python train.py --d_expert=96 --head_dim=32 --norm="rmsnorm" --norm_place="peri" --positions="rope" --rope_theta=10000.0 --init_std_qkv=0.0254 --init_std_o=0.00339 --init_std_down=0.00339 --learning_rate=0.00481 --beta1=0.95 --train_tokens=1801000000 --dataset="wikipedia_en"
Below are experts of layer 8 (counted from 0) of a mixture-of-experts language model. Rows are named router (the router's row for the expert), gate (a neuron's input weights, with its number), up (a neuron's input weights, with its number), down (a neuron's output weights, with its number) and show model dimensions 128-191. Each number is 128 + 24 x the weight over its row's rms, rounded and kept within 0 to 255.
Before each expert's rows: a language model's description of what the expert responds to. This comes from a sample of Wikipedia text that the model never trained on.

# expert 54
It responds to: Pronouns, quote marks and short words inside quotations and song titles, such as You, I, It, what, "Do What You Wanta".
router [162 137 149 144 141 108 125 120 141 114 162 130 149  97  94  96 138 113 105 133 114 143 127 159  95  81 100  90  99  62  96 122 121 128 162 119 111  97 105 113 160 107 109 107 101 141 147 147 120 145 102 137 144 149 120 125 154 123 130 117 131 114 100 105]
gate0 [163 127  86 141 132 151 125 118 129 117 133 167 132 100 145 142 117  71 131 143 109 123 123  88 103 110 106  97 169 127 118 125 139 112 113 117 178 120 116 121  86 116 132 162 172  91 119  89 169 116 125  82 142  99 142 105 103 170 145 181  96 142 112 120]
up0 [121 149 130 117 135 139  86 114 111 145 113 109 125 167 111  93 116 172 141 202 113 143 146 130 114 127 143 127 130 155 162 160 138 135 104 114 115 138 156 100 127 120 115  97 111 125 136 164 114  93 125 147 173 135 125 144 137 104 138  98 124 116 161 137]
down0 [ 96 133 177 123 159 145 128 104 141 123 137 129 125 153 111 154 143  91 108 188 127 116 126  79 141 106 129 115  93 133 164 162 129 148 140 145  69 104 143 163 123 121 105 121 110 127 160 137 101 140 123 153 149 148 112 162 138 151 120 157  94 109  89 100]
gate1 [139 118 162 141 136 102 137  98 134 194  74 151 154 136 101 135 145 139 130 111 116 131 166 118 135 144 117 125 165 113 166 137 117 142 105 140 125 150 145 108 125 166 132 142 104 100 154 116 117 139 121 149  99 136 157 104 121 105 108 103 142 111 140 105]
up1 [100  66 101 134 109 111 182 155 130 174 124 171 133 108 135 147 110 157 171 186 128 172 135 144  92 140 117 110 103 134 133  77 122 145 117 114 137 166 134 120 166 139 132 153 117 111 179 130 131 104 112 152  83 101 135 169 118 146 121 133 117  99 112 138]
down1 [129 106 127 115 102 173 166  96 120 128  89 116 147 124 148 175 107 121  99 116  78 147 133 124 152 123 114 147 154 120 130 130 134 121 134 129 120 104 133 116 135 166 114  90 158 139 100 138 119 115 193  88  86 126 161 179  93 114 157 130 118 141 106 149]
gate2 [114 124 158 141 136  86 153 135 158 172 152 117  82 128 198 153 131 126 115 133  99 105 121 136 118 131 121 125 155 166 135 121 114 151  92  86 132 165 113 145 126 149 144 133 102 109 180 112 135 117 151 131 157 144  77 141  93 104 103  53 147 131 122 134]
up2 [126 155  87 126 151 104  96  93 123 132 133 154 144  67 199 107 168 114 127 136 112 114 142 145 133 109  74 151 139 157  76 123 132 109 130 123 144 122 121 161  72 100 148 141 103 145 116 119 138  97 102 151 108 168 117 169 107 105  89 148 134 112 125 125]
down2 [119 103 150 123  91 114 133 125  98 173 148  78  96 146 116 158 104  98 150 142 135  95 164  85 160 160 133 111 113 163 126 133 124  99  96  87 150 115  82 122 105 142 145 140 143 100 148 137 154 139 101 115 143 152 110 146 118 134 119 125 122 173 131 125]
gate3 [159 111 119 174 111 113 139 115 175 111 148  90 112 117 134 144 141  92 120 138 124 179 141 121 121 125  85 116 145 125 131 128 137 110 136 112 116 120  97 110 112 114 175  88 152 111 114 171 148 146 153 123 134 140 130  92 168 103 180 136 133 108 119 131]
up3 [136 117 149 102 130 126 106 119 125 143 115 119 124 116 112  94 160 145 196 121  88 127 114 135 108 149 160 151 121 101 104 135 120  99 102 141 147 115 157 125 114 171  73 123 100 121 143 161 111 120 112 130 179 107 143 124 110 137 139 105 146 143 185 126]
down3 [111 120 142  63 141 151 142 124 112 153 126 113 114 136 150 138 148 117 150 132 173 138 143  96 136 158  96 111 136 143  76 119 116 142 106 101 119 120 165 150 120 129 107 182 142 113 161 111 107 152 102 119 159 147 125  91 161  97 179 111 162 112 110 117]
gate4 [141 141 175 133 133 142  90 121 152 114 159 139  89  94 151 113 137 133 132 139 119 164 153 136 104 147 141 138 153 149 127 135 140 167 122 134 163 154 119 135 115 155 119 151 144 135 104  93 139 106 162 104 132 143  97 114 127 170 114 115 147 164 124 137]
up4 [120 142 183 116  79 144 131 162 117 140 132 127 111 152  93 114 132  90 131 137 141 142 143 157 147 143 169 102 123 127 148 119 147 133 150 117 110  98 143 149 141 155 109 136 132 143 167 152 142 170 117 106 111 125  98 146 119 127 148 113 116 119  87 153]
down4 [182 123  58 156 103 110 116 141 118 152 116 176 138  99 114 133 141 137 106 121 159 111  93 103 116 124 122 139 119 154 107 115 126 114  85 126 160 152 127 137 145 118 184  81  95 112 124 113  96  99 113 130  86  88 141 133 129 110 137 168 127 194 116 146]

# expert 5
It responds to: The word with and With, including word-starts like within and withdraw, plus by, which, where, having, has, often after verbs.
router [162 158 129 124 105 145 146 100 121 116 102 130  90 158 108 118  86 147 157  99 153  95 128 127 115 153 137  93 131  98 103 135 156 154 116 102 124 122 142 116 100  94 123 111  99 132 127 142  92 132 161 118 168 156  96 147 129 123 109 151 120 111 104 139]
gate0 [171 141 158 111 113 100 121 101 124 167 106 121 169 122 136  99 105 136 125 146 114 101 150  86 109 128 105 129 191  52 136 153 142 177 115 111 153 134  84 164 131 130 125  94 158 128 133 158 182 127 130  96 129 121 130 133 118 121 123 139 135 116 138 157]
up0 [114 129 119  89 159 130 162 130 179 152 110 148 120 162 144 109 151 132 121  95 129 115 111 133  90 162 172  73  90 117 132  93 133 154 137 129 167 135 154 122 123 152 133 127 130 140 152 176 146 134  97 117 143 127 165 121 105 116 117 138 104 141 136 161]
down0 [134 148 125 142  97 132 165 134 114 141  97 116 126 102 136 139 156 124 107 133 131 160 127 121 127  99 150 104 117 121 114 157 168 149  97 189 105 156 146 154 149 129  96 127 108 160 161 140 104 105 150 117 137 153 132 136 104 151 153 142 121 125  98 119]
gate1 [113 176 125 157 132 112 148 111 109  84 117 162 110 158 111 140 121 128 208 118 137 119 128 162 111 117 135 125 160 149 180 115 134 143 160 152 120 115 149 143 152 139 121 167 188 132 140 133 124 133 155 136 136 135  85 129 129 141 161 127 154 105 131 151]
up1 [103 114  97 110  97 125 111 124 138 150 137 124 129 142 104 112 129 150 125  72 166 167 127 152 166 109  84 148 132 150 169 145 107 131 172 124 140 165 103 140 104 124 126 114 156  98 135 134 132 131 164 148 163  92 136 117 171 128 162 169 109 106 124  95]
down1 [163 138 143  91 145 160 127 116 161 126 147  85 137 144 138 143 101 157 169 148  99 101 146 109 101 139 121  86 142 143 131 109 116 154 134 159 126 125 126 141  93 136 109  99  92 122 130 127 161 131 133 122 128 122  98  66 146 146 123 113 106 151  89 143]
gate2 [127 129 141 137 137 130 127 108  94 143 131 122 188 121 135 141 127 109 121 158 144 105 136 117 111 133 112 115 106 124 132 155 141 111 122 146  99 150 111 155 125 126 153 121 140 128 110 149 113 116  98 130 166 148 126 158 142 145 143 147 114 107 166 151]
up2 [130 127 157 132 169 154 105 110 167 104 152 133 117 124 152 167 141 120 161 171  97 109 148 146 154  72 121 112 129  95 158 156 139  99 138 123 153 130 119 175  95 183 123 108 153 137 132  79 132 101 125  87 157 160 161 135 149 150 151 125 153 122 155 143]
down2 [123 158 120 154  93 132  95 145 122 141 124 131 127 102  98 114 119 140 128 130  93 139 143 140 100 133 154 162 108 120 118 108  65 140 108 125 163  80 101  98 147 142  93 108 166 167 138 147 106 125 103 148 126 136 119 120 152  94 149 115 168  90 120 187]
gate3 [ 86 127 165 139 104  95 126 124 159  78 145 143 136 174 111 160 116 108 103 162 120  96 131 115  98 113 118  92 154 148 138 126  78 124 119 131  81 138 151 122 104 122 132 157 121 159 136 114 143 128 146  90 120 129 164 117 110 129 152 137 164  99 155 130]
up3 [128  88 132 103 156 141 135 156 111 180  95 120 150 100 129 113 127 136 129 125 110 157 157 151 158 107 106 115  85 114 139 128 138 115 129 155 122  93 128 127 170  98  86 105 149  82 134 117 115  99 139 123 120 140 112  96 135 108 126  95 108 126 126 124]
down3 [157 129  97 159  95 137 151 116 129 123 127  73 148 128 141 145 171 144 132 136 111 132 173 130 111 160 111 143 144 113 170 148 153  88 180 109 114 110 116 123 122 156 130 125 133 114 139 120 130 117  97  77  62 119 161 144 156  99 129  98 116 139 124  88]
gate4 [179 132 155 177 178  51 142  81 149 127 119 138 142 109 155 140 143 146 152 109 123 121 142 139 136 156 123 129 157 135  93 133 121 116 115 144 140 108 129 101 167 114 101 104 122 137 150  98 161 119 135 134 121 113 148 110 128 110 118 120 113 134 129 139]
up4 [154 156 165 148 153 123 133 134 141 135 121 113  99 150 159 156 144 197 163 149 136 129 132 177 119 121  81  99 151 181 114 132 113 110 116 126 110 115 133 135 136 149 136 105 155 121 104 126 153 136 144 118 154 104 127 138 116 124 154  99 106 118 109 140]
down4 [ 96 127  87 120 125 185 129 115 146 111 110 104 125 101 159 110 109 124 129 157 111 139 122  92 115 138 151 121 183 148 181 126 138 108 110  94 130 125 120  98 126 104 177 152 159 124  72 132 145 148  98 130  82 116 118 146 119 149 103 134 114 126 138 123]

# expert 16
It responds to: The word to after nouns, verbs or adjectives, mostly introducing infinitives ("first film to receive"), plus not, him, would, before, after.
router [122 127 150  83 110  87 125 145 125  99 146 133 136 150 114 148 123 151 117 157 102 170 102 160 152 124 122  96 135 114 135 156 128 177 108 123  99 140 123 159  88  65  94 119 170  86 122 138 163 128 122 122 133 138 106 127 142  97 114 139 115  93 121 154]
gate0 [101 112 113 131  82  70 119 132 139 140 159 118 160 159 128 132 113  90 123 136 122 152 202 104 152 111 116 143 147 137 120 134 139 113 125 148 172 159 123 142 118 100 134  91 108 141 100 155 125 135 138 168 119 126  79  87 141 115 129 100 127 113 102 141]
up0 [146 112 117 157  94 154  89 114 157  94 119 138 133 128  99 141 171 174 116 146 171 134  85 123  93 128 111 115 100 135 169 154 145 126 147 163 138 124 136 132 151 150 126 159 101 137 140 108 136 114 141 104 130 120 168 119  95 157 121 124 108 151 145 142]
down0 [114 144 125 129 138 137 164 108 161 122 127 151  96 122 115 142 120 172 120 144 116 100 116 168 173 153 135 137 135  98  92 133 125 159 119 156 100 122 159 124 169 142 114 152 104 130 125 124 148 129 168 123 128 139 171 176 179 120 120  79 139 119  94 112]
gate1 [111 188 130 123 107 160 144 124 111 165 119 176 150 114 151 165 128  83 123 106 150 150 131 182 133 157 169 155 106 113 130 129 136 118 127 147 132  80 101 159 116 150 153 105  89 125 116 162 126 115 129 142 107 118 124 110 125 112 137 116 165 136 152 108]
up1 [149 120  99 132 144 123  82 125 153 114 115 166 139 132 127 101 112 156  78 136 112  83 102  86 179 154 135 126 133 131 160  96 119 120 120 139 142 147 127 114 143 124 111  72 136 121 134 125 167 121 152 102 119 130 114 101 133 155  77 101 117 164 124 104]
down1 [138 148 168 133 112 112 110 137  79 127 129 128 129  71 128 168 111  98 106 149 142 110 135 144 149  65 143 182 149 126 149 179 136 120 141 114 177 115 139 154 123 141 128 125 129 165 113  99 176 169 124 135 126 170 167 152 130 152 114 114 114 120 128  80]
gate2 [162 150 154 130 158  85 100 176 130 118 157 108 167 120 145 136  85 111 149 121  84 156 138 134 106 150 111 129 105 178 141 105 181 148 128  91  88 154 131 147 124 109 123 151 105 169 135  78 130 105 158 135 116 117 113 127 135 143 158 106 138 124 149  95]
up2 [155 162 109 138 134 111 150 128 148 126 129 126  87 142 121 160 141 128 142 136 115 156  89 123 106 147 101 117 129 108 146 147 104 115 122 104 122 134 139 129 119 118 158 157 100 141 161 107 133 129 138 127 103 131 152 117 125 129 136 140 123 136 138 137]
down2 [108 109 121 135 160 149  93 110 147 131 116 107  55 129 151 127  93 106 114 117 135 119 111 102 167 156  79 129 137 103  84 129 123 112 162 121 190 126 172 106  93 121 139 108  90 131 141 127  78 139 116 150 114 126 110 144 130 115 110 115 134 148 130  90]
gate3 [122 112 102 168 150 110 106 151 119 150 122 136  75 129 106  92 122 128 100 105 119 129 128 142 171 146 174 140 140 126  89 131  96 135 109 112 100 115 108  91 112 159 136 130 145 154 125  97  87 160 173 129 137  46  57 129 119 170 168 132 161  95 146 151]
up3 [147 155 153 129 126 122 145 183 112 150 106 116 119  99 180 137 141 153 112  94  85 147  98 116 127 127 135 137 119 116 116 118 163 145 157 110 120 143 129 148 111 122 140 112 124 154 134 141 129  98 164 119 114 127 131  92 134 122  95 130 122 168 176 145]
down3 [137 100 111 109 130 136 119  89 118 107  89 135  98 119 144 148  95 151  97 113 126 142 109 147  80 111 106 128 179 169 151  97 152 117 113 115  97 128 122 132 144 116 136  90 119 118 144 121 106 142 116 138 132 156 144 131 144 116 142 153 152 153 129 106]
gate4 [103  89 107 118 117 143 129 153 112 196 116 128 134 174 104 116 129  68 103 132 138 133 136 109 114 147 103 114 111 117 108 136  96 136 182 141  94 144  95 138 156 119 138 102 105 140 150 122  98 114 132 137 136 128 147 144 103 161 161 157 151 135 114 104]
up4 [100  81  86 151  94 121 144  99 132 127 127 103 115 122 113 104 144  92 166 131 139 161  88 142  64 100 106 134 116 148 129 121  99 138 138  97 104 153 146 139 135  99 132 165 112 136 118 108 100 119 133 115 114 140 155 160 126 103 101 154 174 121 119 110]
down4 [127 165 150 133  93 129 153  96 143 149 125 113 156 125 102 118 187 149  84 137 112 109 100 118  90 143 154  60 165 132 141 115 145  95 126 140  82 116 117 139 114 107 159 103 135 141 123 149 114  93  92 103 149 115 120 127 122 114 119 142 163  85 108 176]